From a checkpoint of a small mixture-of-experts model trained on Wikipedia: 2 picks a token.
Below are experts of layer 13 (counted from 0) of a mixture-of-experts language model. Rows are named router (the router's row for the expert), gate (a neuron's input weights, with its number), up (a neuron's input weights, with its number), down (a neuron's output weights, with its number) and show model dimensions 192-255. Each number is 128 + 24 x the weight over its row's rms, rounded and kept within 0 to 255. Numbers have three digits each.
Before each expert's rows: "comes before" lists some tokens at least twice as common just after its tokens as in all text. This comes from a sample of Wikipedia text that the model never trained on. Tokens count by the router's weight.

# expert 5
comes before: " the", " a", " to", " his", " an", " be"
router:131105143103126110122102121084137182127078145154094142104156130124086105145122081166118126136142097112153089139134093100116141100106144157121144091161092098114166145127141106157141116117138120
gate0:103106166094132109119131133153133087118083131124118119123127122126180108120067148133110086132115142106113132142131137125096102159118106125097112139104126142089137127118132148109122109144150135
up0:141121126132092149143116138162158129144166154067162142126159146133085115083114112153144161142113085123125161134066128127086129098137172134066130129144158099164102144134113108117165137079173133
down0:129114154155120162104145132119143146105096135147149114144122115129099089161158156085136147151128128122127151151131131166135156143129163125108107136146138117139094130177114122118138155136099119
gate1:155103105128108135100115134128100167156146150126107075115143134138155124136150112145146119122131148111130117136085163085134142087099130125114078090109141095118138188126150132160117058064078157
up1:136121134119114186088165160142138199171080139113109142144128158115133114145108132116101141120105129123149114133142123132151144110144136137101074110144117104132140161166143107147060114123118085
down1:100147162127141127107111124126117091082105114095156147097103106131117141080091150155095121129112119128133173134109100111118137169102128092133119119155124182101112121150104147149118151098135087
gate2:167131124094141143131145136108092126125077102132110171146140141102096111093135152120096098164108123124150116166119134117156096140135148169124102124105144174101100129106147152137090123170135108
up2:091140105131087126087139146181135162140142097136161112084127154123140127186121174079179113102102094139116122107175114136153125122118138116153132125128128120138141122120142113135181106109141141
down2:164120150144121117140117078143112118142080139173093152118142091132105089182145131106167143125117141129168190115124109137089146112124129137072160139106119161169132181165139141087146161135136111
gate3:069081121137115144150133129141096150141120162090124169141121171127118118130167127134116133112143086138138094125097146106126127128128120124128118111167112147101136145176124138170138141150128133
up3:121086121132124108109139105090080130098115144109163145096144128156117151107151131122130151155123116116147118164111148113115116113112147131127097125150131109148143147146120143197083129122137156
down3:114117172141105129116106133090184115082149148146135167128123133135128151162094155110120112086134170088124111137175139127130151135105126114096137106120164142122143101121120089153108102159104132
gate4:095121124130145140139109127140097145148132137160109063138110116103080108077108094157117133118114102103156103141144130134102154111143099112101095110152108076154120124125119115129165141125095120
up4:121143103095062136114072099090139150125128092096124133141103113137137126161129108121124113086165147114068150114137154133085152085111109115094125114162141147176131189134131140155133136092123150
down4:134126119090121127116157099105123092100155152118147089114174137157147107092107139140118120105144132134138140127154159087110102167121099127142126135105140103126109113093141098116128110101195149
gate5:123128146117137154158190143128144136135171156109103158121148136120120119096117138143159141108091156125124125137134104113144145143158123164166120091147139114130142131139053093124111116177097097
up5:147124144162127112150137135155119140139140197101094162124135123092129098130135110104115121085100178102144122190129108144152178121158141124151091106173148089130138104160131139122127100110137091
down5:137168162160118128137109096158139130128141134097082133108171088143099113168089081135127131128148092141117122113128157074102154104125144134106155149159123110120110131094132130079116090109128110
gate6:115153152132090133132132106143112122176167128189144117120148117078157152072157103117123122142176163118130100152105119101117141144139130086102089148128138109171121113110114107140115135115149109
up6:155098156167104150134107132154127133148189139150136118134120116115129117160148160151126119152123117145117137138154126143139150158164168139137128146139180124086118120103067092185168115083123134
down6:107151138112090094116094129122112129129163149111145149082157157102165137090157088130104202177166143136162112128134132136113118131094134140112148097151138097137126114134134157093132126093164089
gate7:119150100099106127129151104118088133109148140155145128082151139116162130108067175098108112134094151120155112166114082071120113128181106116119160117114130130141146116135127146151092054143159134
up7:133164162139123162148128127152111153088123125154154103147120132179126137124178105126134132151139089104137085107134117063143165110119164098107182114092134140124111145095102127139134153127156087
down7:110111160103130152157195170144127132143144130119090158200154129102098095154147100128128148177152119084106130097170129132189102151140132139111144145092146122142129118120166159133171132141154151
gate8:182171144109151089142155136135099153159111109174103069107160124162118125134131162114135147135152127131167075175142128107155131136170146156092120110135121173119131163108132081108178107126165123
up8:125116106147145129144112098124093105080148123155154111114153113136159152142104085140080108082126149126152123134125151110126153109094128113139136115124149107185142167141144130164086071086137155
down8:057117152123148131155136137139170110115146114123123110130090108104107111092109099119135100122147146128126125093146078134137125124087124136134125097132107106141160140152118125127140170133177151
gate9:090114140137141120151113127110107157103136139150111135124100133114135134096125133061140138148136143108135115123137133079128166100163156120113145179151137164140178114105141139140149140150140132
up9:084094110118101166152107178122124177118099137140095140097145145137111100130097145087101114118134168092120145107155094111158133089135110096093153171158138124145173126125156133124117142125138140
down9:151151136138095157124129143081099138126118137157114160100144133136143107141114161111120112146078126100128125148107120141113153127139117127113112137133140125103159116094131099168143141127158143

# expert 1
comes before: "\n", "-", "|", " The", "The", " In"
router:153099139092106064090098140109143122130131138162118148156116114086121111101177098127134145122114063101169111124105107124101175103134103101128071134155088138154157135110134164135131178172156112
gate0:129123134154105148083157095132126130107135152140133098134155127118129103106149151111126093132092122125134144131153131119134068130144141150095111113118137144185148142146104143147106129118130084
up0:125109100121192143154109084109116110150152129082174133122095106119149116141125107140171115104126140147101147149108149149148124123118114117110142172123126079145123090131130089163137117155117091
down0:116145151141106098171147103164148133125122120156073113106134137157098091136114127134149115074141119138186094157150100142131113173116108136125130124164125110089131117150121111082120119127133152
gate1:089089117169158137137166121094110122162165135115104144169148123121109115159153188092085130130103095113166102170139129094115104117097115134118085109134156122123079137113121163133121114108150109
up1:115183126114114123120056106128154109134131083142140115105114114134143134138133150137154155141125119125124123108107089134163076168112137086136181122140114137123127164150106128166175091113160142
down1:155124121121128096103204125113124125140173127127178109119096111086145132096132121165080137109147141127141106134146136152127141103124145124093117156144162116118103129164127138203123136199090106
gate2:144113107109097098121114118135121119105062104128115120142130095145155159131162107083171127111126103087133161165146107132129132150158139102105102088178108109122108132138154147096157126146124176
up2:076143150115147150101138161111137132122137159171129143092112122124118118135151113160065120136131122117126103140129156126114122123103116125145134167081131118106130124166129129159099141149123126
down2:122119144127165118109152145139114099150110157130118142115145122158153121107130101085123119149128124074146119111134141147165123137133125114119120104142114145100154083130143155127113096138169112
gate3:136098162135101148128107132122130156145086114105102129142137144142122118134122129083126081135156131096163156142145129106129167147170110092123157133111116143175124146129137109143150141147104159
up3:146122131150135164137088108155111107121140143101120141118098099136105181117099131174158136130153108146108115129096125170146093074136107132129113125115153121091136122126123174124139139158112094
down3:096090151098122127124152148137132157160115084117115092126168114154128102169160167093099138126157121131132127138160120107137062170132121118114164173143109152124126146098143070132148138069138151
gate4:124163149104074102132097132114107109128157155133122122121132159086107101122140104101170150124103107112112142118122089110096101115165154160173114116136121138123129153134146129080171126113131111
up4:095109145155200123096141151143159143085145083141117113108118104150157132124115108138128117147111160134124125182127104120143121112131102067092111124112134135149127127166103123131087091132123121
down4:130123104121081108096124153120110130136129110093114145140134143186129146080134139117158071106161104129130138117111100085134121117078185108149097176099165189108098102119095108149110124144149106
gate5:124157101137136103105163146109166169141127155112105151116151115136160130111119154095143186128128096117169175114106085143129131075098123121107097077122127133113079085157166160134119115117111141
up5:084132141115147085168130093135108126113112121118129173113089159102127089138163154132139152168135125100130156129115133084066162145167102098160127090099136149144148115129135122117170111144152139
down5:139125145100143151120126114148130124119132114138189128108133127121117154124165109126126092109119118126101111126151083129094134150155114111103187148128130114121088166187175098178125139131103108
gate6:127116096168111143137143129136139174113129170127142114138121120132103088132105167111104158110161129127164126119176123177099149115126106156130149115152105095137128162087139107169134162102156139
up6:140132076143035102133118124120127131120163116131111154152065125102171116104154135155115095107148164148153113145155103149160111120131137163164143090115117089138120148136141135144150115102126107
down6:112130119135105138143158137130155166091120134136064103168117141117141144114119117143109128157129149149126074114164128134084114144120130101180154119146083159120171143122107114101140120132126107
gate7:139123110134101128099099107146163140139145128100154102100141131135146107145123141084132107130165096074149134119142119137116137126163127155088152133119133097139140133109111097111109137110144119
up7:114093121119123115142144109086173123163146163079165137143127130097178111148177158145085139116168166136119132150131138139144082135139157130132129147122158147152123136147154109125143177094106088
down7:102124150118125149090153168121144135140135091101144103098186112155090109141176152101159100106106135178130149114107097161128124160155145091122103126104133130134148128140086132162125123107101178
gate8:154137125174111119116160134124135149122134104145137101162140124173127142137075112122162094149126171126168147117124119142115132152148164118141127119164130092130165103136151127137144139152164131
up8:133160153147128111104144143087095140123132122097105162191128087111145125141155163127129187139114109130151130159141116139093141156133099138154111135100107089125116134093131165156103155130147138
down8:141168133140126177126100149164135102152169122149152114148100110180120134103153077118118105166103156160101144144149134126131129179116146115140118132130096142162097165132114104128125125140144111
gate9:172200158133105138135133127136119131140140146152169118170098151119140130127118128125116135115129091107086126092131116118124150103148148097159152097127101122144095160095129152181152149131097126
up9:155166147102123112118127123132108103121130128135157122176126152125126172163124115142120143103163132133104138098108126135110099136123152142139107121116086126157089165101123127117115148150133098
down9:138119126124132104135163101144110129118114141113054103147130120156147099188142146125111119155131140108144097150158138160155126103130133149189171133092099143107107164189138149067108126125089134

# expert 7
comes before: " the", " he", " a", " that", " it", " his"
router:137100147094099099126126117099135078114104123144107158144133133093101082122127099146098130113153122103174134135130074135143112114133168088131146128145082150140153156131164111112108135138118115
gate0:162134132107146104146147176104086135132125107156136066107136159138128123127078101138122153108118101117121160159112102100172136111127117121126131098144127108150150113146113120072123130117127122
up0:097119128158128116143112119122134097164108127098172120113088140131185131146128158106142129134146193125133145109091109129159149082103108117136152138135131115121137144149140179117122124101111112
down0:146160099113094186165096132109147148106116090154112132142150151124096106126134072146126140078142177090160124122112117119085107149115132152165149093126095113104141126098122121113089124112134100
gate1:103142136117120064145145129149147140113140083104119111142125125102140120121116120116084126179092126115131139174163105160125161103138191163130149120153164142144099131146155142133142134113128137
up1:137154147138146116100134106154158119095113132156151143133184088162098140091092115189159122126123107155112131114150157160136134153112103131093108142130101139123144123139111149070166127123126164
down1:129134160118122127094156108125119114129093121123138121128148094128152122153145136117129160119130176144090140180102113109122133120142112089126125114117102134151161117127106079179133156112119097
gate2:114142144144119118150099143102079160165116134145124112115148113121132117191106142153119123112139100112152121145124147144104098107130143143190105191121116111149134154161133098147154115076164135
up2:136101099116157129113073141095143124119143139115144136141172162109140130162121107126132138115134143123163134125177122124129098157146159145151118098118145152217148126115117090176129110065141144
down2:143089100096110131143100122106112141114161169103107108084156132144124096173114118174125132082102127122113120115123179152186102136131124117189103187160098145108103118141116130153140117083155126
gate3:111151126132140118169122128175147149121122107133160131142130132128140127131145132130085088183119154081129090117143106118096131140127162120102134058109106112113129133138115106071142092116116100
up3:155137122137092108104116129087126155123112166124149166139120118185087097147136106156165136135127139125129098121144130117115169159165087075125158129126121097120166137109087097158141109148153129
down3:166156158116127111143108133163132117121144122098183085192118100138121161148132128131154136104107150110109123150149130112129088103115141098122147088166133138138164134115109109165129143148151127
gate4:164141121105098129145132169100095101157142129130145141161134107100135085107138107153080166133168185110168117172130111107142117111203105105143146119136115083134156177127162112104111082145135140
up4:144141154129137118132130161146130120122132081136150126126118110144104147130156121083092117149129162125133125104102115155130107162147167093191181127117085106140164157119150099113127078106123153
down4:117145116142109152133135101106123155100113127127118135152094151109133167098150123119140185126119118142163177126152137120137125140156122136107152112121153141137140107105122154136117160201115145
gate5:125104179143165162135092131109113100120151136135128140151148101087166103133103149149126117118110107061143115124074133107141137108137105159113126112163157109096149125167125138113151109113123085
up5:100124149162103123113167126126130147125151122107160170103118126123164098144082178111157108117089114126105129158148126167112118133113135133153118092144099172125120145153152127148128127130105107
down5:141140148150141137119115148159099123123111115128165134179095130122109155108149100151119147117149116163125138088139124106092167088116095140124150080149132084131153141111125080158136160108168136
gate6:111130148109081136139096171106106128138096115149181113133125131137129109177148126157094101094164133103153131138150128143120117126149109152120128147118139136143099164138150099135128186115080110
up6:099147160127080100146065123141110105168163133177165116127165119126130086156119148129091145126142110099156124115130114087169090110122136151172136117119152149148108174116138174150134107134113121
down6:130125139136126121174160129134151124110156125169099116135146106111080146126135133135101123151096138129101138168094129114120130127108129132124077125153099121173163101105144142121160130139068126
gate7:081150145134116143120117121140075093157152120125128130070094146129129148149153156093129098130185127148144120133146143119099081114139108161112142137116124131111105122134125123167129111126122123
up7:150130162092158101128137077134157127142149139125153095145132112112109140138087151154157131114121105144124126141178138170126145108085124107131173121173105122109110099147083127114148196151130128
down7:103142130105123143119045065107084167148091131099093120105150147095108092142088152113151129142125089109132118105102130091161158117101126122096121106137165139085102136098124152158131107112126129
gate8:145102108087128103100136187145110139090136091155121113138119123175147094157132111122119131157129152098141126119139104113140140096101142099088109166133128110170120155134157101112192105135134115
up8:120110141112156124116098161136088117100151121134147177139132120144092154122122128138123084156152142103126143116149115087109151120078178100102139141120107135149102123151176137183167139150128120
down8:135116156134115119136149127154149105112113153166107118161100136184143132125103113180167102084110099157111106102166092090140168091129107124165107124126080128103089162132130111122150150142132136
gate9:140123129127108149175093122152144122114154138157124115154091136136192150126126160119132105138149138122169107104182123124121083113139100168127160122154123104111124179129119104147142125093117171
up9:129081149136142122120114158122119133122165066157126116146162165132107084123172097104132071172133133131120124123108125150080123131148103089168094117126118112122129111095145136083117104152128124
down9:117163072118098114143108114096073168128142132127162162119138161139099119114129151144150141065126149102101139133119149137128086146081160134107170114122111134108103130154141163103138133120116150